python train.py --n_layer=13 --d_model=192 --n_experts=128 --experts_per_token=2 --d_expert=192 --d_shared_expert=0 --activation="gelu" --moe_layers=[1, 2, 3, 4, 5, 6, 7, 8, 9, 10, 11, 12] --router_score="softmax" --normalize_top_k=false --routed_scale=1.0 --balance_loss=0.00491 --balance_bias=false --router_z_loss=0.0001 --init_std_router=0.0206 --lr_router=0.001 --n_head=6 --n_kv_head=6 --head_dim=32 --vocab_size=2048 --norm="rmsnorm" --norm_place="pre" --norm_eps=1e-05 --positions="learned" --qk_norm=false --attn_scale=0.177 --tie_embeddings=true --parallel_block=false --init="normal" --init_std_qkv=0.0361 --init_std_o=0.00706 --init_std_up=0.0361 --init_std_down=0.00706 --optimizer="adamw" --lr=0.00113 --beta1=0.9 --beta2=0.99 --weight_decay=0.13 --lr_head=0.0108 --grad_clip=2.0 --warmup_steps=217 --schedule="cos" --final_lr_fraction=0.0 --batch_tokens=65536 --seq_len=1024 --doc_mask=true --train_tokens=540800000 --steps=8252 --dataset="wikipedia_en"
Below are experts of layer 6 (counted from 0) of a mixture-of-experts language model. Rows are named router (the router's row for the expert), up (a neuron's input weights, with its number), down (a neuron's output weights, with its number) and show model dimensions 0-95. Each number is 128 + 24 x the weight over its row's rms, rounded and kept within 0 to 255. Numbers have three digits each.
After each expert's rows: a language model's description of what the expert responds to. This comes from a sample of Wikipedia text that the model never trained on.

# expert 6
router:134098107155144087114162162105132117114148090149137107153132095152116102142152156132103157140126163105162153111172162119108106137094142167104088126169135103114126152094103142127103103111159148096114101103147158145112131091128173147130135148129139159124143133143095096141092155097154161107
up0:131099095122148098118142123120087144128165101126125107150143148131158152144129137112083134162126125121113154064131135113143124158113123154095112114152154125118111148109108119117100142123185137086114131119113166182127151099119119163129142106106139162123150175099099109167132169161128127142
down0:179136114127117099170089158152138126161135142098138118134142129094169164146101118130109088172151095172088134124135161146096118149073114135145155139100119138107138094169166153131132114117115110153159143161152176114111099129159087134137143155196134100065153128102152143053149101111101116160
up1:095135146121144143172136124118087158105134106140165099148124127107147102115173117129103131124123152106125153114126174133130134136131107126091075125135123122130107135084095164148094141131143101076093137150153165151126151102103127156118123134071177131159127116146107134122117154107139167133
down1:172120140118145115146166138147145140141162132102099162117106170133086101149158161153094112135137088160124105147157115149098115109083118169190116134139142095119124121121124147123109119116141106162134153131101100115124119148142120133150096127086133115101155105183121173113127114126152099172
up2:129089148149135095106159156133094138080130114165152099167153140166142076112134128111131151182104101108130122123122156127136118119055162136117106096096128108158153145129111190138086128127122178112089122134124130155109169150146179122129136155149121154137126142125144138109104140139122141132
down2:094116121098129105106147143184115118125210131113109158150126112109158105155110105143114112119158087140122137109140147125079108148098140135158145154110155162110146196150141173112136130139108160150118123142152114132176103120075180121113120147163145122092104131132124125110139122112107124135
It responds to: Early pieces of place and route names, often a capital S or inner syllable, such as Route, Seattle, Helsingør, Austria, plus table-row breaks.

# expert 31
router:109121115140130134097124144098131132127124138119124106158115130125125101149148129116155164165100117094130162131122164129116109121105162151065119091159139123114162132125091145174098126138124122125135128118129129106109115093140154137155134118111136202125150116098128116130117157115164138129
up0:148193126163159112159125144127123133122139139158147125121107136122089141161107126176127144131174151136153120087128108126125187119138123142185108093110139123125149107112163116114121090149142151167138126102134174139154151094114114101146121137099145104119162195110119137149124112129162148122
down0:095082110150131111075179119121123126113100103112112147152190120115107160147147103111127131222121139139101105124113135134154121154077139123083124097119143149095103120170099180144134135083122113150143146102163135111114169130193108121102134150130124125135116107128144116138132149106116149139
up1:123131122101132141142122123122125185129096107144136123124157147097100157114092085156117141121110148128153171133126088126124096146141142106158127122143140119123146162133112097104143100139111124121110118082108139139133127143118130151144123121104143136120147159148148093221114114122129138121
down1:164122116150088103132162144157127152133116149100089081134094095120141179153122144111111131081122142116106168113099145134096146167147129135129140115106152104143168116106148148153145114130131134169147099153140123136092160102144104128139132080155125154136115143132145142094132094096141109110
up2:096137155066127125135154142108121139125068125177146081142184112101154117086071125177127107157121116149104164140105115161098106173122183118155115152128120140157102124168112143135163170156142123122118139143112159195129102116142154122126125132117100129097131141114110099173094127137151151096
down2:112110115169110136109185123134097123079071119104138141119113114119141130156106108160121195144089128100131061151131162121099136146130119115130120105144117115103151131136125100121197115135158101125140129095121157085125115099119136095119166122150113139120139117135115148101123093132144113100
It responds to: Words in wiki section headings, especially "also" in "See also" and parts of "Early life and education", plus also, been, later, has in biographies.

# expert 58
router:143106117172139095108156161109116128101148090148141114163114092141116107139142157136098158136092140091168145095169151118119102127102134149110080116159117098134129162098087149119108105125159147088117102101138166141111136089119162168124154156113134146126136153135082101140093148095155156106
up0:114087120104117140102106104064133146051115119093138075134117086112112106110165124142105151162131121099100164117144141112130095094115109116080111121169111108133151117106105118129103125132148112100112116134124131142143114103117181114110123148116148155143163132114122109124079130109160173103
down0:135154134135139135118138101107089193137119111151124106127147154132117143145134141126135096108134175136146130099072127137118120107122139117104161150136144081130160143108113143129127115107151108102119095069082121202123075132152097115145131148090134123108145124127111131111156154143163142107
up1:112110075160129145129132111116154182115132147124118139164175081097169112116142118060118144153126098126134161127084121123143096117130130112123100121121133135120094121103168122140103159106124107125133130145184106139150113141146131151141126143118137117138117104094137118089097118139091175117
down1:095137113142090148127123093099124088106132089131146094111141115097097115121105155068144141146129097113116132136125135126104142127119120126117105136110141143093153165122108148131127130191138140143142118133140115158159143107116114128147138146105140142128108163137129135112143138144124150143
up2:146152152081160128125097135138106114126067082166146145146126147131139123138106148112093124174108094115124119104175134121153108135157152116100125137135140164128146098119108114117124138152110125122125105116145140127121139139158107145131106133081152148126154139140108127172121101104109131129
down2:116153121102139157084081159134080158128078120187121101170116128152134112115161132137130157151125167109164084106145154113155114088123115099145143143099134149117096110135131094106110112167106146099143118096130126137148089131193123108100165150092118142128161077094177098152153135151114160126
It responds to: Single first letters like p, b, s opening a lowercase word after the, in or on, e.g. points, bacteria, pots, benefit, pseudobulb.

# expert 43
router:157079129121116120126157128094106126141162103152128092149097080110163078147154109141140135094131144106158141126150121132159099155119102136064114116148129114107130149119108145141115126128158126097108102074134133106137146119086125148135135128104139180130141136091097098122115136119123128139
up0:133147146182154099190128121097123090108134132174152141140197114138114151122074129140105136182148140115117128090119170129102096137121128125098116154129135121125128117114170105142158131091112150130120155151135092138142124129100141104126114157104152059132123160080132121123137094128126132106
down0:129137116129164085143099176097148094088135076122106131146164139130095134143091117104109137122109134127125160130154151121119124158118134123131147131170154136128120077161177113141162103133124113090132138108150136164074081138154117138114109140117126117138132121141178126081118120160147136102
up1:155151127156152141097137150172158142110162099147163118121086129168105130130153129116169119109106180137143160111098114117134160109105114147159160131147136090113120134101086144137089123162126104133130098086140127119122114104141133144137153111110128205118163123192103156117112178111156114156
down1:124137113141175069126096139100125142110176134146106133114190121177119124103070146110128110119128146131118128150147145097142112100122158117101137145097150151166145102124155114121141143099156135102095149116140122156094118137093113115111112187117130098110126149145168145098142100123124156064
up2:134159082123132133130141109087100118134096113137109143108170104120114135126085111155157128152158118130109093138135148105087166116120147128165125160129155149121187122106155105122154103204107160173165116112126092118139078135116147135101132156117139096143124130119132090135109116111119126085
down2:113114078099141166131132091146093108147072177112111137115164141150116121140127147166135140152116127141083125107136141127179142137093157128135119124151130142084148118103102114129128102120108139162106143255129089148137163112124102120121118121107137156134120143122096113128131146119149109097
It responds to: Prepositions opening place or time phrases after verbs or commas, mainly "in", also on, at, during, after, until.

# expert 62
router:134102087158149130125143121100121159108111139118126116191112113118141086125168101171099150119144152116128173125132142118100091133086125158100110096136116079136144158114132148137101124105144123105098121085158151110173107124151136103146115124095139133152134151121098104105107146134132199125
up0:102089132113143140152115139166152145131101143099105114169096117108154101114103118130144136137118161117063129130162100117096110126190086100119138147128132141171126099157110105184146148135097137089140138152106098086138110133129123134104160161150134115127108154160154087106138088080147119162
down0:110088119144130072113100122125108107113116077144103093087123142155105161168103114096110147130140124126159151113135110119139138127101147123126137123137129102157171161117100132116111120169118098138115145116129163105091120127133103138122104101136101092161150148190111130141139124147122107156
up1:084114109097179113129114082130060147120142140157140092137125114122135117142128147084106105150137085113115137087162144134172106162090088115094100140130148122156114147124162118126132128115118201105133123168102150074152153120130115191134141135086142111148137156099139135147135074115126125168
down1:093135145147098143107125144149127137141098148135160141116098157096125145089102160143133117137138122121150118152109142101138114134160127122160146113125114122132132121119087108135104140148090127136121105108093120121136104131154096125118133151106119169125156146122166152158115095152158124184
up2:131090101146125101095172140134109125101146074132141131169129102125115143153115136140089136117108140118142151129098109117130160135147125121090137118126127157120110122124141138146113124134130099148163156082145128134129116119116103084120126121159136135132119129149119105104134132132104100088
down2:149123154096137140110141103123108123150138153150110148158108111117119112144128109160167160127121109143139172094113159151144129095109145157132112150125140167089130163116121160129113117156113111195135131124116143133144117136130157154125103134147140133135140119119131134076094121175135109073
It responds to: Word-internal syllable pieces like ost, ond, ong, ound after an initial letter or stem, as in Alm-ost, Am-ong, Prév-ost.

# expert 5
router:141101119147139093124152168100117124118156083145146101157119106147130099142132169139087155144117140112141146098170148116122103122096153159118089106168124095123126151092096152115105103127155144096110084111147154131112135092113170158147127150126135146137147153135085098119096150102155144105
up0:122111128140097117165122119123145135095126125152097133150139128084136112099104148123092139117137105137134148117148149130107119102129144108128082094076125121101147099155161130135099155105117103110140156130144134128073084098123106075131096117136165185133103124099119118083115149105115144092
down0:128146169132117157143131121073117125133121119164169090131088153069150137100126153103114135117110138111135163133163123108120140093091152090130126121092113128119103096097162120140122101127103154152125165142150096096115111131093128096097154153135091133101140117099148133123132107159090090112
up1:151129138127131144122171156086111142089125116121141083158114114112125118133125160157154161109097127118146132110150115112111106142117087124092148132166113085129125151129077171133120117125149152120109132100075130147145139107130161146120146147119130132144137146120137100150042142119138178138
down1:136104148161110134137126116138204151124071181141133094161129072126151146106098151122113135080145114123118149145124153129141130117077115142111111140167128123144100123149113106126153114126147104163129123104135142180153137146154092121137157162148142108114131131088111117097141094126144118093
up2:121118120105139178132120128095130146115128090126135108142121093129145092124136133113126152126105121107158126123135165105147126089108144134102126095125116109130135155106099149173115111134155206104083109128101114092139106101158154105142124115138116138128158076147148080135087152114112143137
down2:152090161109121126135065135135127184133138135109160097139102129128138113098137153139064166142112118099126079113171132097158103122118136139135112158129100116121123140092087069163095137114148141162152136138134109101091133119146182122099157157129118146142147104120174084140095142130113085136
It responds to: Lone space tokens in wiki tables and lists, mostly empty cells or the space before a number, e.g. "| |", "|2005", "Total: /".

# expert 39
router:148114106156172089124172173103132130107112089117134120168124078121149103165123141112106135101104120114138186099122134136135094136114096152094139113138133087170172154099112132130096121081151131132122131122130151123139171097130138140112112119129144126138153162159141125104115137156147142141
up0:157090134123118041126120104151145167131123113094094138131098075141126139167162148069127131157137144121138153152134147131111115102146113123153128075131107159135109074084111121120173117123143114143132145100079167165108123083078159095120092136162129132133098074166112153139116134137147135093
down0:097176137138133156162123099117089118109092099148116095118086119125099119114135147192127126143142138134157128114138103140187143114146119127098108125116139109168154167106125179107114133104081141111116137108117156058171099130161125144125128120185137185106141131097089134115114146109100124116
up1:098128136077097114130127099155119110113111073124140093122102161123155125098108095110141115150136101136162099128124157149163113163160120156107111118140162120092097071138141109165164128165183124147088166138141152147137162126087155116108100114118095100140130132149155111129122114105104176098
down1:124112140164148142127146107098149151117137136154127119108126128105149142163154118121148153110118129113120149143147121131133117117180184143117092126155145127106106099103112117132144101124152104162103083116141071121175103131130120119139139110121134187149094105155177105160154134117119163162
up2:140118134146097148121136134148164158119118126145113136126097127095118132153144162144164136081150124116153138149150169140105122128112114119115112089120144103094150145134172122135135088193133120198132091136122114154139130152121102115155151124124127152111155138188121118128132110136110145109
down2:140139153118140177130126143142100110146126161122144133121122096134165144099154165175162156138146127126127135134140146136114117091099141121135098115128116130139124121162120118129170132102133138137131204113134140114111124111084099119135143156123142122157138128094153126072125082093130124130
It responds to: The clitic 's after it or there, apostrophes, and word endings or modifiers like able, ite, very, their, his, four.

# expert 50
router:147094116154114118104143141105142142134110133127157105165129120129142092139140117151149164114098105105141144144129143124138071145105112152093127081137135116146170120098105167140117121125133153094104129085129138128116120087126124132130138108101139130136151105149162103119112136150154201108
up0:125168125118160057122165145154170112136127126154160151089052111173149138125123129158125120100085115129166148133147134168141123114147080160148134119110154124123136149135077137132169177113134129110119131138145152134119179129110117146138129117135145143098118126116100143125140156107137093090
down0:108144129117133126136121188094118147129136153130123147107118121145145116132142181107144093119162171105104098140169139123101151123155073138171126101151160100119128143112158185152166137112130170142116139094119138132077084097118094136115170132117137155164128138141130124117143104135122128161
up1:112092153152146123110107122182147158135114111155167077164124143111180117130086188095125129169136132132133121132184158169125112126112176126134107090151128138153102125122128105121134121115119157116161112155175170097145148078142162108137138137124138124061127122097113115108130102135166150159
down1:121125157159099086074156111117127140117164144109105134105146100174095137150144098164089112128132144147168131141139133148090123163136156095103123121064118190138100114142120135123155138152133117079108135173162109174111105106133127128141125114108118122140125106143175128124138106120140151106
up2:153081194135163124145133136142085123143148145110143134120101106130108152158084138129082123136102138141139118098128139134096118136101101128118124122157131137118186130167135155118161145098144125162124102129159133089078173147139142162147137135098145137120114125110144124149127151136124085171
down2:157106162176157052125169110134112150113181153093087116112086128109139145104165148098119140167125133109095120124121094146134176128156127131099097116106117145127123126069106144125131148088134127132107147128097135100146120137156192147126153152118130169150151154143124138113124119153128118164
It responds to: Name parts and endings of people and places, such as John-son, Wash-ington, Tom, New York, and L-ike in titles.

# expert 30
router:151150138121104123151128141107142136135146120146143097171090109127132095137106132152138180131108131114174162110111137125117111117117104155061076085153119085150152116104117137150093111127142149102085116085127129092157161099119145125134110118133158137119160126094152127100134165124110181134
up0:154153127171151103159147124105137120132098085079104112161111134194158148110121165121105130166130145124102118126134104137082101118146103143084148101138135110157117101123106152146084130088122130121065122161108125114098161123173129100129085136166141105126134117154086135135120125115168109126
down0:115105158112122157101103108161119154125089122075151126136139127134142161151170097105137118131115116141141116118117116121125124091148110165135120111141141094136119166104128159154125116170118119127169127139107115140159133098136071156129142165100129187167098137105144155133133168104122101118
up1:147150108108125140125143156102098136149141126128095117148134167103156102126111136148142165125147124134155150115104160133103113175146090156123114077121120102092124110108115130155114096171123169133111110082128128085107136095103200145131154113118127153120113135126152129110133174167118150147
down1:123100139104090178145101159144146147165159118150168137158128119146112155136126106149135119125155104130119124137128177137146152121178121117149090124150149112121121177085152162129143127116156131150160149117101115112167122142129081156130145116062116156161100119120110126136119106104127129112
up2:156150130123115192137091153089145150156135168146111102149135117080118134116121148116135138131126161128181168100179125123133132137109150130109130141113158156140138159130109182099127093099119146091156118144160116157071129107150131104096138122084144152134169137092152130160113152136161115133
down2:132120118112104104103157175104151121116119116127160098114105098163138158135119127114097130102093100117152133164164130119170154156135163092132112137134137117120210116133116103105170125158160145118113102119102157109135136135112131109144150120134124116092155109154177118116139101115134116128
It responds to: Word endings after an initial letter or two, mostly function words, such as While, However, though, but, when, after, ever.

# expert 46
router:137095114146151121121191195149109106109150122130124100160149108144156072133133098171127167123117122106136138110141139126145115129114127141119090104136146126121160133131104158128123103144155152139104102116138108123142112107104145139132133189100145171138127134155116069103084118130113144107
up0:139117163121069111185117161136134137131130162164128117158125139133169111133115127151100164118128117133121134121133163111136133138143129113120116114115126147151162118083143101164079165190148157151115146090150133069108160114114111147105141136149161113124152111137095109107073122110125139139
down0:139129074119153119081177149115098065139128126180140152102097105143124111099115104101102085124090122127145128119159079159142103153099075156193090119168097099114110106090152155110155124137080114109139135124169111126128123112155101115152120124161136149114174140153132121106131164138134097124
up1:141136137086093111158106116100112165089127068127092091137129108108098150101133140123095133089153129088123140146184130114139122084145121124157102149159109130090161164142116113098086145137141124126139108115110131137098145117135147134108179118099128120176161131117096121103090132136121131157
down1:100106119138101124152132108147166118125120124115151123111113185087143132139157121151110132104138165129125172119136152118152139124170141101137145141150124099122096120085128125145086122166105111135111163106094166105142125135151143178137095117159112064121142137115140071108133113155129120134
up2:145123193076130175106177190129118162081156150105135125109146151069128115159195132155132137117113153119140158123084125104086101150125142117162146142087102112118164159139122112128106123105146095157140123136128136156085128114142124118129163123125113138139134149135145120106120131102113135163
down2:129104167150167120166117128143130116141118119116098120138171190115080109144137097099123128104162125121130124106080114123147131167159121125107158147152155145104143130146126141132065139127153122126122116163113118105182104118164130135132137128141113136096097122120111100137123107130155119150
It responds to: Colons after infobox field labels like President, Manager, Website, Directed by, plus spaces after months in dated list entries.

# expert 51
router:127105110104124147089161122117129158120120130183124110144130116118116108182115125157123135123131113111154166117126131132147081091082154137099125116123127115146117145107113162113135149111155117095100118069095133121096144111165137150134167104094133175150130128134147091137110118105108201115
up0:111085136105106113153165159179133143072136132122155106107097090117178149119132146090120123138081131101134175138125147144113099126132119121131107134125127088150120122103082118178169125164177137178107120164103189119102101110092120148145108177139159127096164163175096103131120159106152150110
down0:119140118118146152149110113101087077117078103123107156126152137148125163133192107149130122134148107147158132119118153157137118121126143130135164132132119169118113111122120125112153161112090128161131149203117135130131150099145106142122129159070143109099099124144155158152150132113127119146
up1:190108132139148106173160119158124141108116103120151111114113102162136142092112139098162156156125123152162146140138106146115091153116102144111116165135115121085107114090112145118146109105165141084121098106165118134155188121087124121139093139130119075139135127110125119133129121082105114160
down1:169099170132124126119103128121096125132138169141138120121141089126137120146162106125124158107115117122158120123110141152117127164101148145126107097141113100157141129104131050127172131143110129133094108108169113089143118127121123125132114119158147112134144129103123143150132161112147136158
up2:132179109148196120167157141194125074138140152145128125134137155140143130140134139155140130159143129138095120108111134138056149120093116141157133141099103101143108075103116106135098115143141151124102147090171122095145096114118148111125112158120120089167135150118120104108090113125156157098
down2:151151165162091141118087143119123133098128111166121131123167147090086171092130109137109115105142109096126146169136122123138121119137168121130133146124142130106103123085155076129134098136106135145122139154086098139118141107169109105113133111097117090112158109169130118118133121160129088150
It responds to: Common nouns ending a noun phrase, mostly time and event words like season, year, time, film, league, often before punctuation.

# expert 56
router:129094106109119138112153143137124122086148123117126092153136076118102109159132157154138134156126140113152160105145152118111121129109151157112100108170135068113141164102090143131122108139180161122095135101101159124114120092111172124140162128087137179146137124134102117119101130075150154093
up0:129158131099116084105137128104140129146151126136121101136137134138113115197121144094144132132145150117148106093141095126150105072162126122143110101117131083131145131090084207136146107109137133126128127152085168111174129102163120123146125125156116148098126135172136118147153133116124124111
down0:059161102156125157154102126151169104115110165091160110120175151106188148103095108132098141133142105132146148133088150121129134146137162125124145148113153134124125156123139133143117104125116127111137188123117091144100095155153117164124190138106143101177141111136144102134116138159144132111
up1:066190107116121117104161158127109149129194148137122118156162105114157123117149152101121126154158158131086113169115158102147155170130138129168116145112124073126100128114095160134112116168170151109116138112170131093110123124106154121147135142156140105129121127173135125142122104169164126118
down1:188122130112133117159140105087137104119138133150156131148074134098142157088112127131120120112159107122110091120159106125090118131128179122112151135149158152107090136119174138103098163136090118113159110172113125186135112138181094134106159128141134144150151135099154124107112154151131141158
up2:145088098136119145091123114114103117093067121089081119138129148140129117135136128144131135110095164120093158128149126117151113131161100114111118103185145157106140140144163136158105112102126164138122101135109130117142107113139094140124144123113135128130159137152154104134123119155132120126
down2:153137134133155131142107136177178128127187082123145136080146142101139132113145128132087165105139107117132143140125098125182139141136119148124136143128136081162085124081143154143094109136158127144136154095104153131117152127142155130145131096144113105168158152154129119124123159109132137172
It responds to: Periods ending sentences, also periods after initials and decimal points, such as James B., province., 53.3.

# expert 0
router:141105106149143116138157171120123130105153099139144087153119098137133089138142143149093163139131152097148152106165155123119100127085146158101096128173134097119141156085096143125097113129148137090119103112129144147124131099127191178155136160122152149135135152139095094118102142090161157102
up0:142133092138108097127119143129164190097132131135108120161110129152118104099109155131098110159123134128152165090136139118154097167133142155127094162154138105104131137124119118092087116100138123114087105132156152117098107112131137165094153169125142135130119100116198121097120129160145170122
down0:151107110143105126091116080142119137116107088106114126126174088097164167124130138113129132144150131126164116148135149132141109216137154136141097131136129138092095109129126147159106139135106131121105114127121161104177153124109139117117116074108142099115156102073143119100130131144122133146
up1:148144165091089183118137104114114090104138111182125114153079121114136109144154168073112137114128097089140145128097165136157125131105120127087105142071080150121141197113087178131080094143107123117104160126127132143174121084114140110127113112140131158126135119131171137151146174182138146116
down1:134126133139167127133152168080101130108134125121081124138149141120122137124092156177115104120164107147127136133138144119133108192105184113093164142105141142139109113159136125117123120133094138111101091099083128130094162156133092134144156076098113109150153119145117136130113133142099153113
up2:121128131144144145119114171116141181116104106113112118159112062130149125152128128095119139125129117121123114123136140112129137152086105103111080094140115161163118183094099114158088088135134139122117127155150149128088181078102134099083099149097126096131155081109113118130109152114110130149
down2:114187126134083101148151151176113100158091125126130108095134105165115095078137123113122122096119106113159121128115142133122109172155149128120157135211132127109107139165136109105131091134127134132116075109098147125104107146120124131121133131184122047074141106130130094113150111125144083149
It responds to: Word-initial capitals, short name pieces and digits in table rows and reference lists, such as Q, ur in Zurich, ict in Victor.

# expert 14
router:107132129130163088154144161105117114152167128152147085169117100153161110142135127127124161144129127111175136140138159137121083124110123145081090098158159114114143128071099142132095111113173155119131097083138136123084152098132164144130143133111125148123145185121140135117118153117138165135
up0:128128149093083110119151105142084124124163136121097118157100091123125150154148130149113157105123108124177191084155119091128116120096049148131144136116118136103129138108119146130136189148150158145101137114134149143135180147127107185120110139127143139155161119133138118148102172070141110159
down0:155121092156131118142129146133130111144085146144100180116129163129137151160171160142137129105129127156115130149117129148160133157156126117112146151159119114128133108124121146127135147127118098130136127086141098113120125122142081119175148134172118095138112110116126131121131150138113144105
up1:132143143172117121155141102093159103131123131095122140157116134142149126119097085163116115132125181133092115134137139135086135130119140130123118104111141098106121106145163112176088188131144121137110128157129113120139053130131153113138148126115110143129092120091138116106112126100136162051
down1:118168145114151154175139115127129130140118132106112109125124133108174099087105121135085121148143164100127175126130177122148119106097109141120096157124137109126165125173135123122141105161131116192153152134097175182129128132170138122117114158090110142124164129115095112140147110121108081125
up2:107147134131091126147191088112171069113121113155149122125100115161125112115066099100138145149149120133113116111150156128084070142122157115088133111145111132110156084138161114160167120110138122097147114159118129144132087138115137150125110143139116156123136130056172125112118137106088147116
down2:105141120091133163128094177145102145131088125116130114103122110147109136132196144182125145125143157135106123133127133140154124102082165131108144147151152098136136129111081104143153128218121117108167120099122138108154127111144071134133136107098133121091135120165134128144124159118145145142
It responds to: Adverb-forming suffix pieces completing a word, such as significant-ly, us-ually, event-ually, pract-ically; occasionally other word endings like Autum-n.

# expert 18
router:088099098138149134120156129107136092115114123115124111167110110102144102129125110162107140141115141114119168111143121112111104123112121151088123122146119111133125157124130132162132135139129103140118111109132133148117116104154135149129164121121138156164135154102141086100102137112153215077
up0:170121149108137152065149102075125150091125147133146101139134108131088121141175159112084129131144110116113115128123132144087110135067074145152131091136103111146163141121155113097132118150125117138135101141141135150136117115109105138150142115140169125080133128099102125172129112138138119167
down0:114137097118107128184136104154153137141090143109152104150131086125139135157121118127093134114110152133121135161135127088114130130111099103163134128150107154110121110147096113119145144173161146107104140113158091161151122175102125134097130116116115119067138148103128105122115083136098102148
up1:154104132104147105133144120169145155106147132067132113102084128100102142112142166107097179099130175138128148135110089122143111117138109141141153092114092112100130103117077139105092129114158124147137188114132170101130162113077144135151107158140121127115132106123150135128125156138162095110
down1:114168095093133113081137103125111154125128124141143118172111102115089102177111122125117138140120117135152130074137120118133129147118124102136160134108090110119128135149149099107101156117124093117126079133184128137187136106138107152133111128142130113127100167096126129111101088122078147107
up2:176171174147159136170124120137154105164143150143137121121106127116127155115124107132116136117144126150139172149118143120129141149114077163103148147181140088112158093171118097139116146125126133151070133168123121139185120155082112101133109111137115115091125115109122148092083109108141139141
down2:158155121146123135128113123177109136158170146103102145118101130125119139121152180138146136111128104127167174107142126135132109142148131129143125121126117165120133135128113126133167156084127144129148140145199129160120117104105154168137159174141106139123152120114088158119139141115132135121
It responds to: Words inside proper names of states, wars and institutions, such as World War, United States, Union, Air Force, Senate.

# expert 59
router:147101105160135125118153158111115129113146088145133100168141112134120090125125141149097166139135147101164139087165150121121106127089140141112101109165134103122145152088090160107103098129145148109107099097150151136111128079136183164134148146124152149142130147118122100112076139106150137108
up0:140104155139121109136111170084145124117060130136127138152136099121129105108122155129127154144090150111110161131160125135151105121145124120133112105125113100142129089114122125131139145152113116112095131118106137090137112093127141096134135159126116161116162130126118123044113134125140137093
down0:205114126091106171152161149123138168112154124143111146123131129105107135167131151097136123123148105112147118139131123151084106140138123157154078059119097063143158106119108078091149146128170122149133096138126172179136106126125128111154127109091139123143125113142098145126121160101114180131
up1:094082136146134098126136135092145095132126119115126103136086092165134101129147125134137143101121165115178152124170134111133073111144120126103084113137087091122138152089077135140096118109128161082134093105140148131138147083131123124123108146118105170133129139091125090117115169079119152145
down1:087150077153118134113107124147148160172146128167124151097132148136112140103144101138140114129111156145118151153092109147091155158110159112179154159091140145165134119169161082180131116130134137113149149164110132148125142155129120130124106130106108114142147136115103132174159122116124108149
up2:109112136143123126121093101119101175122163163134125124177119156119131101097118122113113132096110118121130132130133135144164138107124117084120146144105147119114150121087119141116106170149112094188121130147146074126115114143156162145141144139113138136113103138140112117136127120128178138125
down2:125119135117103122108160183092155151177110140154084073163109144127110108126116139147086138163133113125097154128172135130125125132115146126110135130071108102122122158125062132124124124186099136096130081161118171087102207124133137133126165169142128138189134150125134146076126141142130151149
It responds to: Mixed cases: ! and ? ending song or album titles in tables, Japanese characters, and assorted word endings in lists like Rock|ets, film|ography.

# expert 13
router:111118134118153143120145137127126114151153126128161105157116060129122093135159144134149154119109157129118130126132122109136100145062112137103115088137097110145137126105070176133136158155188149089110125104127122128141159115101126151131174136098128144149128116108102115142108124112140139117
up0:111149093144116130130134136125130128131120151118142141152138200147101114183175194129141106164111133129111155132138160113139139111077150124172119100140129103131127126122126159196121136162181147091135163111112174109117131153127135160149105138105106157118131115136129112142121126152169141126
down0:149175086119099116135130116180122126127098149110116148157152093103091109124097118160132125141143088135182100148140178119145144110144126107174122145131149176050143125141135104114132081086090136121150173083088150111123073142136168139147148128112129102160135125158140134093114123148132136127
up1:097148116150162127133197157146110090121102126123141142155177179162084118153143192094117131135122160128140178132130123118153125110041113140119156104169151087134122120127108135166140164120150130101096127105109148117133113161114139145152128138138114186114136152153106102138117114107161116153
down1:129141081117096117143119113149137126120118137130111158121120100122127134139098115130151114137163059120135079119138171113147148112116155133144095112149158154079099156141127082107120092127104110114158145116081172137121094142149119107146197107130135093136123132142147143127102134122103132111
up2:133080133115138116101143156097121124147110111135107116138140111161120129151111162080132111126111135137213125125168158119169134128171101135153120145168109165096137136138128192126158126106071164105142139171101162125087107128155130129138141130109116173114112137157132149160135091133129112137
down2:177142112115088112123126124105148132119148151140152131129106120143167135111182153129116111093164111108147086141112130106078141091134138140134097096124135085119129147114147120139100128140155121165131125161183122096118066156134104130134151120097126092120135172119190140112125141135145110088
It responds to: Prepositions after participles and role words, mostly "by" after "directed" in film intros, also with, as, named, ician.

# expert 16
router:138117132162146115132128145117124163097149119120115087151112120154128104158167123130119159135112119109175150101175161162152101138065142144129095110179162111150120141102101158123103090142155130091117095095127158113098123100110169150155133146127139134137137116120091095114089126106160148110
up0:161109164153151119190142129124187103131088114129130110146082128112123142125131110140106107113133135128117122155161157154110111123144137126103103115153131103133139135155132103090120139105088127076108150116120101093138116125127150134157106117140134127101113095100101151094116131155127149156
down0:149163152131153051180109139159135070133141117124110155111139149158137097117114139142095134128132145136151126122145138131098125129104094147147117123089130156129125100161097131111135120108127139117139168131163154150154125121107135148078112162121142065115180180134144094123118143110095181116
up1:088124098128167109119133124145127114135122154125090107122086125171133153132098103091135111155079140137142133101137105130160124134080118120114129131147140118163126149137091077134165095106129120104111122110088102161138158113137163137117132120110121136110153111110110144127147100113127119123
down1:124168111076161184115138160127110140129164109105127091101156096158099120114102081098091116092150139123114126141125119144150153073136065133112107174145177109114104123158159183137143128106136146080152122134143138167134109149115115145121107088071130146152115122080066102129120138135124107125
up2:130115099172118114117123122128149110103118146165157086148131108130112097129107118095150116144115137099139143108146161116109087120129153117078125102106131117077141168138111139164133115173120149116096146127125106099125125110108147106124157175106110165144148148105186124154096120098112186087
down2:105131126125110154117135135134117141144150148128108147097098119093096134150109070113156139126155168151135082094086152128082120104111144136147128119135097110124123163144118131126185149094110165158113124120130095138146133109091126118137139107144131079138125148195121128140165136110122111102
It responds to: Single digits and small numbers in scores, dates and table cells such as 2–1 and 9 September, plus the word piece ident in identify, confident, resident.